config.yaml
num_hidden_layers: 14
hidden_size: 320
balance_bias: false
router_cosine_scale: 14.0
vocab_size: 16384
tie_word_embeddings: false
learning_rate: 0.0077
beta1: 0.93
max_grad_norm: 1.0
batch_tokens: 32768
train_tokens: 269400000
max_steps: 8222
dataset: "wikipedia_en"
Below are experts of layer 3 (counted from 0) of a mixture-of-experts language model. Rows are named router (the router's row for the expert), gate (a neuron's input weights, with its number), up (a neuron's input weights, with its number) and show model dimensions 224-255. Each number is 500 + 25 x the weight over its row's rms, rounded and kept within 0 to 999. Numbers have three digits each.
Before each expert's rows: "comes after" lists some tokens at least twice as common just before its tokens as in all text. This comes from a sample of Wikipedia text that the model never trained on. Tokens count by the router's weight.

# expert 20
comes after: "2", "0", "′", "°", "};", " San"
router:535507494534482484515462538503490458478503492517512479496497515480511515490518477487505474477506
gate0:468504474520488526475462501471464497525474544520506480501489506469519491503524498491498503495495
up0:499509488557450516517497508472499533499464556483505516519496488513542492497529498504495503497463
gate1:473469511521493517480514479492484518547493500477513521480472455509500481479511483510510522476564
up1:497487488481497535509455523498485489498483488512510511488545490483523494499514504484487484491465
gate2:525527504474486521492460477499482508476493502521509472494498471451554505506495457475498514403508
up2:476478491549473510550465451500489479479515520476511503499504464529492484501484487499546478471478
gate3:444458534517487480499506478510525473506502464498466495467469469524521530516529528515494502496524
up3:514463515502509467499410507498470481505484520506537505543505510523452491519474538489521505470455
gate4:535493505454470437510486518535513452521496502456510536507506514503499515507485433512490485473504
up4:512497432517468515478536500510488526456481474521531508466493451515471519499503521480498443496528
gate5:503527472505506466479526486514494465506479488500512494483498504523507483506476449497490505523479
up5:474529516460494538502521497480474475492563465467503509515529495421529517463464534486518615522511
gate6:505524492551484501548488491525517503493493512546507519524520515480497542482470520500475549521491
up6:483517514492490492525554501517493469500511478476522509514514479509499477505470480523592500517533
gate7:506491488553460515484494507523496450468472489530506487532496506517496503536514525444495522476558
up7:506490499523466497554485516494466540473517535500483519482487515482446496500513513473459489492494
gate8:501478482521488504523498520536477478507480439515468502505511482482469488519452453495513502478504
up8:553558472469513479526517485473490528472534476518547544543491536469518501514488483497525455513496
gate9:497456522556505556441482488515497492485497494528484473511504477451489562501512477505519537513540
up9:517501472529507521502452482494501517506504523476498512478513478508459485494489520498489491514533
gate10:496522447492478533489439500498491520527478436524502507549513552510521497483470480490536464491468
up10:536501509441495491493512511470478458481506480488476517527520475490524519493492522472506538503496
gate11:512501481533508434473472517481489476508449456483493504495508454459480530545482512501481523473505
up11:518497527470538520495506526448516489515500509468519512482460498464490507547503472549484495502520
gate12:530512464526476538497524544523481446532467499528492495467506537541514527501501501469469485512530
up12:491534520492516507508488513509512504502465491542510492478494514520540484478464475482444501527508
gate13:519523499504512502493480513518475509517498510512508520499478510532492527455530464480502516506481
up13:496523522530486495547485469491540491488495488556512468518496450489534509496543489499543522511523
gate14:524527544529515508509485496453534518530510515482500525489515498497542456519499501493511472515459
up14:466481484491502496499507504508516512555490492526475499485501496510491478460498542522506508496529
gate15:512534534475529452500507450493511526494476530506515546510479470492457508514491516486510549538531
up15:493543500502479500453499518486502535555496535464461507503516472519491488526501461501498519521482
gate16:451494461522476490516419487504501502509488521530510507465515514515549538497475503482508497498476
up16:479518503532498513471458462489491491537496549520484504497466475456462512515531505481479477509524
gate17:511507491473547539537509459496455469512500476479531493484519551481507496521478519496467495509535
up17:488528491507442452504475485468522465512504578513474529555482486487474472503528569476473501519518
gate18:459496535493525533528428480474528509551489529461471524531492470499487493504471465455524497519497
up18:506448492538530492484510519548506470505513471525481492504552488489474495478477497499549477492519
gate19:492508490531544526467514507514512521499514485500504504533499521517509505510497517500519521496540
up19:457505512492444512450495539475521484469558541533521524558509502486501515518483486517555485522533
gate20:478514518486509462506480477460523476486515507472490495505493485461513526522504521528545501498502
up20:546505506474502514482540476521471493462489519518502499507500523501491520505469489462506536532482
gate21:462509470514501514506501504505444497498499526529447562504495520487526541510476487471489484501510
up21:497488489527525488531476501510496504526515512504503478493508469491471522512509519508510508515478
gate22:515530557533499448474514515473530506534525501453509504515503505477488533477517516526451523512523
up22:485478470481500500479512492520481517516513518508506507555515497515544462499503477557486509528504
gate23:519447487530495468474518503465473475525502428530480481506473520474513489524513555521477516525495
up23:470459528532572488525543503507469487541476505501500456519500493505501503462497513474501486522489
gate24:493511513564510540467506508494521528473515455529521524544528485496457504510529493470554507466516
up24:473496489512513496515488514510526485487557495498482460478476515450513477495488524460453497487499
gate25:482489467487501500468526486498491499515480451503505515500518533456478467511500501464518521487480
up25:462507525497441455454554501560464516518483475510497494522520469491460468462495540495521417498536
gate26:538493517528514553517541541506509495459510466473467507522506504521528475472525475522496553472476
up26:504547514486479501498522477474519515493470500505472497448535558462486591514472490519522537497526
gate27:496481535511482491503442501493520471492513466537474510502467475502507501516516511517473478530501
up27:496490488484514494495558482501526503502509493508492524510513527502503482519476501462503554491486
gate28:521499496489533516516487483459485494496522465509507478519536466505484510496480446469493473518521
up28:506537472496473490494567494456574539506494509451494525503486477497469512520504523473541465510496
gate29:491455478492508520507488493526507521465530526484540517510536471501504477514489526492514529484519
up29:497494487512509473509464474505531528495500479496486496507500517488512500461485530468509465518525
gate30:499551473490510523508516509491535491505497474458491501505515523502515489482485491506517489513539
up30:464528529554470482517516526557554503547467498462516512481469524503523537479541477525495535535530
gate31:527509502535515495529478476489524493483504531490506498504516524504494469552503520508494482507538
up31:508526498477496494478503555503497530515505467489533488525512484527502455517455482495492511537503
gate32:499478521487495492515472494483547481514474491470476470498516507514469522512499500506495529497509
up32:537483498461492484470472519506435491486469514528507521480501461483517486487492517508505511519482
gate33:512479482557490476544490467470523549519500524527524503491487500522487513497505489486513496493502
up33:557467502527490480495457505500462495514506542524509508497519512500489500478513496507490495460521
gate34:516534500515484488528485513486494449460486419516484486514485502478539525533511482490522521507458
up34:514473523509510481520494479497490508498487541515485499500526529481416501492507544486455499491518
gate35:505502501472476485438480543514502480534481490490496494514477521462512517481490503499501495465519
up35:500501534542494494524462509499487470531507499545506488511446462484529546482533465477498472496503
gate36:485528514491508501475441498505508524461495508489511504460520457501474509477444524481518521480514
up36:497497501438471521515510535489471514487461500472482543516485520490512473494532482549498486528509
gate37:515481509525495445449489519523516527481483541503507483465507509512538500506537495499512515505536
up37:478502500528513503491569515513493495486476504504499529519476517554531493502488435505494512541540
gate38:523505496519475541533532502530451504473517455501488479488536499511521473472522480523501482532561
up38:501488497493544484503498516454489537472484522482489511557474451474466483488500520475477543484482
gate39:466486543486529501499500503520489519507459459512517456440466521511485525491497493541499512499498
up39:526517506529504490486499496508539481523510531538487489458480513496545486516505526520508470523479
gate40:528532496493495484510524489504508541527504441525447533541500488440479524506489494502507530511461
up40:466491481525485515500489502533545520474508474468502505487497475510511506490490489517508503506499
gate41:502509523534468508489471490525484492520489517492513532509516486497502529504463481506504498465466
up41:472516496487452481502501486497498563466509524495492490494511499489520486493488519505506496503482
gate42:482479489518501518516517515518497526497492461468528496439530523543518507498488482521505529506528
up42:536478480495532533526541488511515536476487496515506510479536484463492506508471469503513508495499
gate43:458451480523509522486503478489493531476501485513532498511483508498534469475492494478524514532497
up43:509508519467484501453523479501438471523498492506490508491499445500488479516518481516513520488493
gate44:480474501479490466465556513500479495459506479554511508491471540484495515511492494523522505572489
up44:529478510517511507494519510493485494513509521484485482502538462501471467486481546485501522503505
gate45:526511456516472536531523549491479513508450461505499501489488541522496526533499472521434537472498
up45:524481531510498532527464504509450526522493444466511517466539516494459517492483495523484490537537
gate46:491482528504514523486512491535499533453489489497506525554464540485505510496507493505474501479504
up46:509455527489507523419526495504506506555469509486460463520489522478526517481539473493535507505457
gate47:548515512564517502509495467508506483501501539526497507507502498487488478528494483494537496472472
up47:474526526568470460493501498489483538488471519537501491506509506468502503487525514499512495533496

# expert 27
comes after: " of", "'", " in", " for", " to", " at"
router:475470500493548510461509498527465502485528531482520488490489464479509502473466521509471528473538
gate0:535519495534500516490519471513515500502541526523471498503512471528503503479485530522498505508523
up0:550515566456444510532486501553526511513487509511503492539515520500498531526511530497508519516520
gate1:547526531542514491512472445515481508519531545511515525462480522499516507481531496502445539500504
up1:497503504490517532500565514553525475511508443512487518423506490476505525509517505512520525492507
gate2:484512494521494501480502509501448505495513545479561490500469510517526478488490501497517479498477
up2:517514510484478509527494526507433531521497449535541518441512546485504503476476510496514552522532
gate3:498477460505503511467490504456554468555510523476507501518492524483493528488505505510487492474518
up3:506514509473481510501529490522491490503492504491530479543493523496476493505489469494490511496476
gate4:472537503496464429514488485477489527513459507435482517507473457478489543471526469506480531508500
up4:530501512484530481458511507523473533495478528467512523491522456495547481477533529495471507490491
gate5:514493510497525553455476488528474491517498521470507533454526550467499503481488513571496478495529
up5:507501524578497485505505508494501509518507479490479543520494498484488512491493499490547480508508
gate6:458505525503535499511467517480569489519475472515494503507510482486476508497521480484503449507486
up6:508447507507515511485500491541510507524450464550461543509503497455503494486531513523542560500535
gate7:513534540518511505519456530500497487525472483455479510513470477488487488509503532502513474491538
up7:513503491522480508545503492494477516528522472520510512475536447463476493526480504502485496495501
gate8:501493473532520511517500500465542508532500540514469489485521493488502531493493509524508558507508
up8:506527486507514477509516515487492542510497518537501508505501533477463488475487516479497498501511
gate9:521484501481501485519521469519543511524478481507493494500507484466476514469539461500482479483481
up9:513497535503495502505502488481500521515494483544489515509483521501463461512526502499480535498473
gate10:502462504478481496470504511527483481496494480492516497516501456472488510503524511529512467511506
up10:505510492484515495497447466495512512496498466498513492519519502501547515500478515497452490493452
gate11:509502537547502494473520520464525495506499501492468551477471431497522529499529519519465497503540
up11:460504510515516503477537461511519465523516549488518528512474452515499469521504538494487532482508
gate12:505497519504484515517555478512459501487509555466475527579480536500495507465528488465475477491483
up12:512554501481514438491519552523510486510492531496527498467510509504476480523488525495516474493520
gate13:505479526510479515490457488507450537487513483520516485521478470533499486499504505494495502490493
up13:490543514556509489484545517520469492509522525553483498550489522532500477538525506528517525544463
gate14:498503502445496476487502506443483515476480508556502496466518490514486507480520540493497492506524
up14:522501506500523478483434520477490525502496523469481491499531479486512484501517503506500426496532
gate15:464497516498484519519511536502487495478506493487530473479494485500471517471487492483487491503527
up15:461501503535487503500555483476546498499530519544497508519472488453470494535486532488479508516507
gate16:536499477481507531483554511481494525496481522497523503506496519463488495504529476524493518506531
up16:519494504507481479464497482485500468500520543530473511466498488488510528522507530498501534475508
gate17:533496467527497494528527516512515490502481512498510486496504504485532543483486467497494482482506
up17:480507469557513524535452509523507533494509456501507505501476514492478488495466507486481510540492
gate18:513454503485475518495518499500473512483451467534492497509489493504465498495494501515518527454513
up18:520511479507499510534443489506531483506453508472469514517478491502497532515507508493516483510520
gate19:525476530530481490495496464478472502505507488518466470467521535488486542493511456474466488470505
up19:505531523553473500495444495461531481520502553487493492517508513484492529521514466508531459529530
gate20:561481479468469481497507507514525456490543513491475476537489495498539514463524508501463475524508
up20:505505486468479504486526493522483483466483523506509494518518474430551509482469509523483513557539
gate21:510500499506483489528522495472493527498499493540494489539498599508529511507528496509483485483531
up21:519510518489470530565467492460511522466506555476513508484517523509526530491506482509500511503531
gate22:458506495516532506550510511494479507498490456471502494501498492531563492509492541516499522500520
up22:548461514500495455462504502489494519537468453491507524483502482486478517520522515544510455474457
gate23:525452492495483457474528488513489549518496537551466506545457524508456443502478497507538511510481
up23:504501449539503481482503531511418572525507547551523517476496530514526469524456464520488503526519
gate24:493495506484486512500480492529498485521510465478500509443508470528472495499482498509530506507440
up24:508504523421507511460490534502460497488516504509484529517503488515476475495522504485507500548505
gate25:483503533518493470501557507511527543501518507514486497485494535475465499503508477494480491497481
up25:496483485485514531508480522521451497460540541497488487521487512537523505462506481477447487506515
gate26:487536509455503511504509478493495485452494546481508481477512484514498499493543486459490532483535
up26:514489485541518491473527447518522505547494519494500518496493505464518551493495504519490490532445
gate27:459533524471511471490468490518505506530496521493479506493525462522500498501529482501514486525504
up27:528488460491514540491500484505505541481509459530504478508523498508492490537493442501490478501543
gate28:507508545538521500515457499462524495500483514470493516477509481499470496496529477463533461499520
up28:529508502539516481473484486459495505518501522467496496550507477484491477518523461508500543498475
gate29:536532475519510476492488525492503499506490548503510531501501494477508507509496501475493442480537
up29:486519487476492483518510496512502506512466514491520491512472454548493481487479493504485542510462
gate30:502473486486474490514507512456487458496480513470483435542512522487477464491519457518540540493486
up30:525513503523519540523507493499519492493541505508545488503493483510522527495501475517483533487511
gate31:444467490548517483500480513521488508454534520508542531501481502527534495491462526513516471479560
up31:512505493468463505528473497495514512547516519461465488498477509521499488479512484483498495503492
gate32:504500520483505522518426476496490510486492548540489509502495492445490560528517539538489547504519
up32:499545530466479473510503498513524529481477485544549488510485525499506499509506550537476517457512
gate33:542504494508448493504490515467462465500511483516502498509481497460510497501473484486500516490507
up33:536482484510471495509470517486495473500527500516483517502506510516531477488513538496507568527513
gate34:480473470539549498520504485509503509492463544482495528509463477441517444496473512520483482484479
up34:467562479504539535536531472500466504471502548537525550475484511513478499513500508527517513532514
gate35:540555511514487538514490466500465496457547502463517492502504511457504541492516502504515527487529
up35:528547500530514476514477478493489531485514574465499482500524476439487489547486516485490537546516
gate36:520530515486535511517463497468500450507493503520513499475544454487517455483501547483491464488527
up36:505482480529537495503486507481585512516479463568489483456508463520472548545488488492498479511521
gate37:499531543549506511505489537460521540510475504509537470525486545450498525499490468490503463489521
up37:514491512447526498462495445521478527551506503513512511527509495455502493520513496467484537496461
gate38:487484459490524555454477499485518500485475491495473506505491495469528487487479469518481518507521
up38:518476526507480488468470495519543451515531491519484450500477501489496497516496524499482539527494
gate39:532507496541494471514502479522510499474515557491503521469493530443536509506517484489490530532537
up39:519487480491514512495482512495492489495475479485521482485476529502526531507475491512512522507495
gate40:476493486494514498473477501522465508536476513471429494470492518546518517478493479544512543484515
up40:544489519529499483495500511520494498483517488533508516562534493487484512493511554492500519497512
gate41:501526435484515496510520499510459504480502511521449507495515457495483518521490509497509501474489
up41:491506501483515477480492502485464481473492506506495487489528478431515500498515474507482502495514
gate42:510477500496507512455532492519546454481540481480536468506493473514519502536494525492497480524497
up42:509512489493494476504549500498494521486485438497483494489458535478505489510501512558551551459485
gate43:495510526489503469537494517500510484499496522477482534514538538518477476495545483506459523423456
up43:458464469497501520481503520469533480478493468480501547517509476509480537532472486480535492478486
gate44:468512519503479514485547507504503500491497461514467485524516480520521511481489541483452544509484
up44:529463478479486524502500483484514520499505492518512487516446534523442452472509486496487457502503
gate45:497496493557538515504497528513516478510493510485507471500526465514528510533493518501474463524473
up45:534524488506453519529488522509520522530486473474496490502496533508465461483480487487484484531509
gate46:522502492492517497491494493538502495501538443551525503492489477512546515547499450490513528522497
up46:504485494483549506554463480525468478494479496542522479514473517542482529486518487449518468498461
gate47:476487456504522475505461487522483490505508497438482467499481465511513484514475505529462478499499
up47:461469483532523492477447471528529495519528459566501493518516436540517471510486500500478567490493

# expert 24
comes after: ",", " that", " to", " and", " \"", " but"
router:487486465506479515516513504516508493480492485547510496541489515541476473520506497506515486485470
gate0:495504478495496469476510475509465483525529473510496521564493489492508502498515517505522500502487
up0:484496481496499500475454471491522465498531464539489516514468507480503519516503527536536468480491
gate1:441532483469470516514452487493504499531509496472513506505522487519506538476504535541507498521475
up1:476548504492510488448446507468564502539516494492522486483485489499461482482537504524489480490481
gate2:478522503471543473502494503536463490472523544512510498505511520526523485468473488492532512446494
up2:463511524518512497493509508524514509495501562474469479514493506481498500492512519496493417513514
gate3:503522538479467489457471535457492516485476471476489465482512501485494489496516530484496464471493
up3:528517476477491529505518503489448504495516471520523496437478508492509466454464485499512504488478
gate4:524520518455486520469499494509466469490494483491513464519495502503532468512471480488491484471506
up4:474522552483523498476465521520532491475526519498551530471538496492504519515496516493499494539532
gate5:523518467496488499481468457508516531537451510494496502491506461551499540507493522507477512498521
up5:525504541497504458530495498452500509500456492497471500501522487490498486473445513510525504474498
gate6:491533537497496525530504515496507518504506504506461532468486541505476560563524502478505509474552
up6:519516493471465475469521554503501530503535519473524486516523513495497490527553494522493470460535
gate7:554492508510511527519495504460526506507486537479506509452484476480498485494525479452512484488463
up7:506505496462522515468462491490483490511490500497451485565477513464473528481494519484509511522520
gate8:496488527503476481546469489492511470553482503520439505532477487517457513497492498487515484454546
up8:534467513495472504474480504474529472505504498493531504516499520484505466511483524554535509452516
gate9:531505486488500499479571553479458459455497487482531441516499490472482486459478501521509514501507
up9:483493483515497503493541509526484519480502512498514464465555495474463483523513477486495510518481
gate10:513484513466481536498505504480515494499495507497524555457486450496476484515470504514511499454481
up10:502457496524489448502491486477497484494481488481509519478491543512502504523460513493497477513535
gate11:514511483457494505495549489489468467493475480475489537533496510499478524490462521532518489480487
up11:490484501529487473489520510500458508484470527500532516532489478520509497517480485510501503519517
gate12:494519514543496502539541461498435540473495524543466502471514492480490514529532539495497470507465
up12:500490490511480551473521467509486516464533466522510501499523503466523500506484502486472473506479
gate13:451525453522442475470472495525505486491512482521513512499546478493542499513479529486555512514468
up13:532501507496516484490477509468467525471504465487490496534469529519515463482495478507480538504510
gate14:470517475496484521479503493504537509511501514459529475465500526492473479479508474485496426498519
up14:489496480479549516524474477508534505477518454475490480492494522486447482486456485466514453505526
gate15:471484480482505505556541516544508523549500513498483496533499493525482496505523507510455497483460
up15:478517490513521502481468476468462518499516473499470539507515512486483508541478463519479501498517
gate16:498492506498498479533468499496475547486512545487476518495537526419527532479554522492480539498519
up16:491515506493482493521518458504499499485491532523494505502481478472508510516505452510547482529503
gate17:491500476529512487511526501489543482464490487540512466534540539477485521497498473529503490511473
up17:489513470504498542478551503488483505503466505501493539517532505527513492487508510484524495472517
gate18:486524499537488470487467500475473510524493472502488503521450510493447508473527512530523534502494
up18:483513496513511487482471509478581504524490514537503497529513483519525486513501535472489494524475
gate19:557509500464487523513521512540497488542510492513470505515491561516481528477508478497442480509533
up19:475521512472466489539507474521479470527484501507516522466497488506488479472518506549500490458530
gate20:500487479484510502519515500520485470492531516495510507482512498519543549536517487505486471511473
up20:462489513499505478522534520496478543471486521505474491489483491495482486495523518531475502531501
gate21:493518497495499506492504516518463523511515525506507516502467510509507509523489518478506442492463
up21:527512485443542486511501505468544521486512506511489493492519465478480480477497534477522478492484
gate22:508484463485465482506495521531456484494548480461475502550513512491464510515467497513515433465491
up22:490485543482522500470529511486505502481542467510513480520520486492518485505485477461510524490488
gate23:506492513491511515469486521474465503504518513538476518471463497493475498502503536519501486493496
up23:491517486490512487495517501534450446519491463510500492490508528510532503446472445464497487484508
gate24:506492494520500495520492481507514494471501457531515511511467540504492482563524495509440499482475
up24:517494509510480495504498511489473497497451472505507487533514504489502486482528519533543566479450
gate25:490455513502490497485452482480496524512510493523483522487446498454494478472488497474507502514472
up25:512526487496505531510521520496486502517497499489500478466484535480450486502467494521543493501494
gate26:476494510475470499502515500485470540490502480496509515510489540507502503492480516503495454500494
up26:467505458495504488485555465500463506500478521515525513468531568489498542538509510490471515476493
gate27:498544518499489494514502480471557470514517544514525474513563494452496476507501529534451451507469
up27:493520449500540506519500475494527542502498492497536504502471466471493482500502459539519513513541
gate28:542463480502479544504452497498463530481529528465550517469491494502510493511548499463513539514500
up28:505529520475485496528490485468524492501436480471490505493492509497503447515526515479496484537523
gate29:478521479445503482495478506536516533500490503503545547508510475498514507534484527482527505529488
up29:495482493537529507485535490467559508498488509491506507517476497544458548469465490466560429505480
gate30:486535481492480504474568525530499480487496478510478496505494539491523477509496440474499492520513
up30:488483523498530507476438488507486535485480527508482502493503503515513504496508510488499525487496
gate31:466481471539521485459472479548528518503524472481518492467450516510513485496524481489478516499474
up31:521519525505509511512512496471503522568472467497475457512512493509515520487509510519465470569485
gate32:519525493506482540461474490470510486505469509544501542504522492463495505552534466496474516451470
up32:514513488559543531521565460491503525506528589480462511500543501497480538496504499484468480483489
gate33:485520551540496538490510510494487500496498507496538506493480513500537473527505512447500457540495
up33:485496524497546503519509496480536509497494452522515510444491497503490512486504528539491500475528
gate34:501486500494501514482458513520539480519487451554519490529498500529513487542485464504479474516500
up34:501496463504484517524529510478471495462495518502505491515573497477491512460483505505499483540482
gate35:507490506504511534502586470496491505504496473511500498483497501493515510515510521478469505552487
up35:520516509536484532445474511474477473481489492479492498526479470512504488530498520488501488480495
gate36:508505552525513493505488524495460507491518546483486478521507450493490466525504488468472447527512
up36:492498484542501470479500502477485475464512518524497471451498499516519489489480503519547496535520
gate37:520519485463483505483466552496511497494503567482521517517483548504475494483462491473501454500527
up37:447547506525506523507527576509521515507538507493529475510497471536520516538507505504512502521502
gate38:467512491507490465486490526543498515462503509502441528500515501512509480532541521513474473463485
up38:515490505503495532481476500507467474506509512496492500513490505477478515492478523531490501519507
gate39:481520469528486521507509454491480516514486525518492514477465508555486518466521523494541475538478
up39:508523451491541515516510500497513462527485472464484488479562499450521477506488498491476482496504
gate40:513495495478485495519500484495530513449506426490521470507502528495507485488520507561505515473482
up40:496517471523502511518513548510480537499518523480519433544495506462519575489510514482469450525501
gate41:483510429492476499496487510495442491512461520500509481510478531538511479486517512467477471506515
up41:488514552472507490507535506484508502505485493461473524484459445554452468505497504469577482483505
gate42:519470501546473505498456471514486502510546525466526499547485554478499459488467461488524512515513
up42:479548498498492474507537509535488507487504473490481503532496494534511546473491490536510464496482
gate43:501506437510521502524519509506518522519514484529492467499521492497493529519496515486530509511460
up43:458523519490541500499482543462476534511533492526513475479512501514478522534484499519491461537474
gate44:422489529506504514532500511493454514501512519504501480533457512513473519513528505502522544490523
up44:530503478500499527500589534478475489478501525515488450484468507487546508456489469515482507513510
gate45:530527504481488503514508503525564513492499492502456532529521489503501478506540563485472520511535
up45:488483489488513505495509497456423492504496485459527482475488493511467543496464469519536457479477
gate46:519493504462524497489535510504508486484546471486556502504484500433495500530500463500509455519455
up46:510519515466512529517526474488477486494502470443473483513523494473495517523500459479524500477481
gate47:476517449510503516501530464462520481489510451506532495469520521497509517538489466457502511485522
up47:464541493517530520501492516495500484502478513483472517495535458536480446458523458509523513508566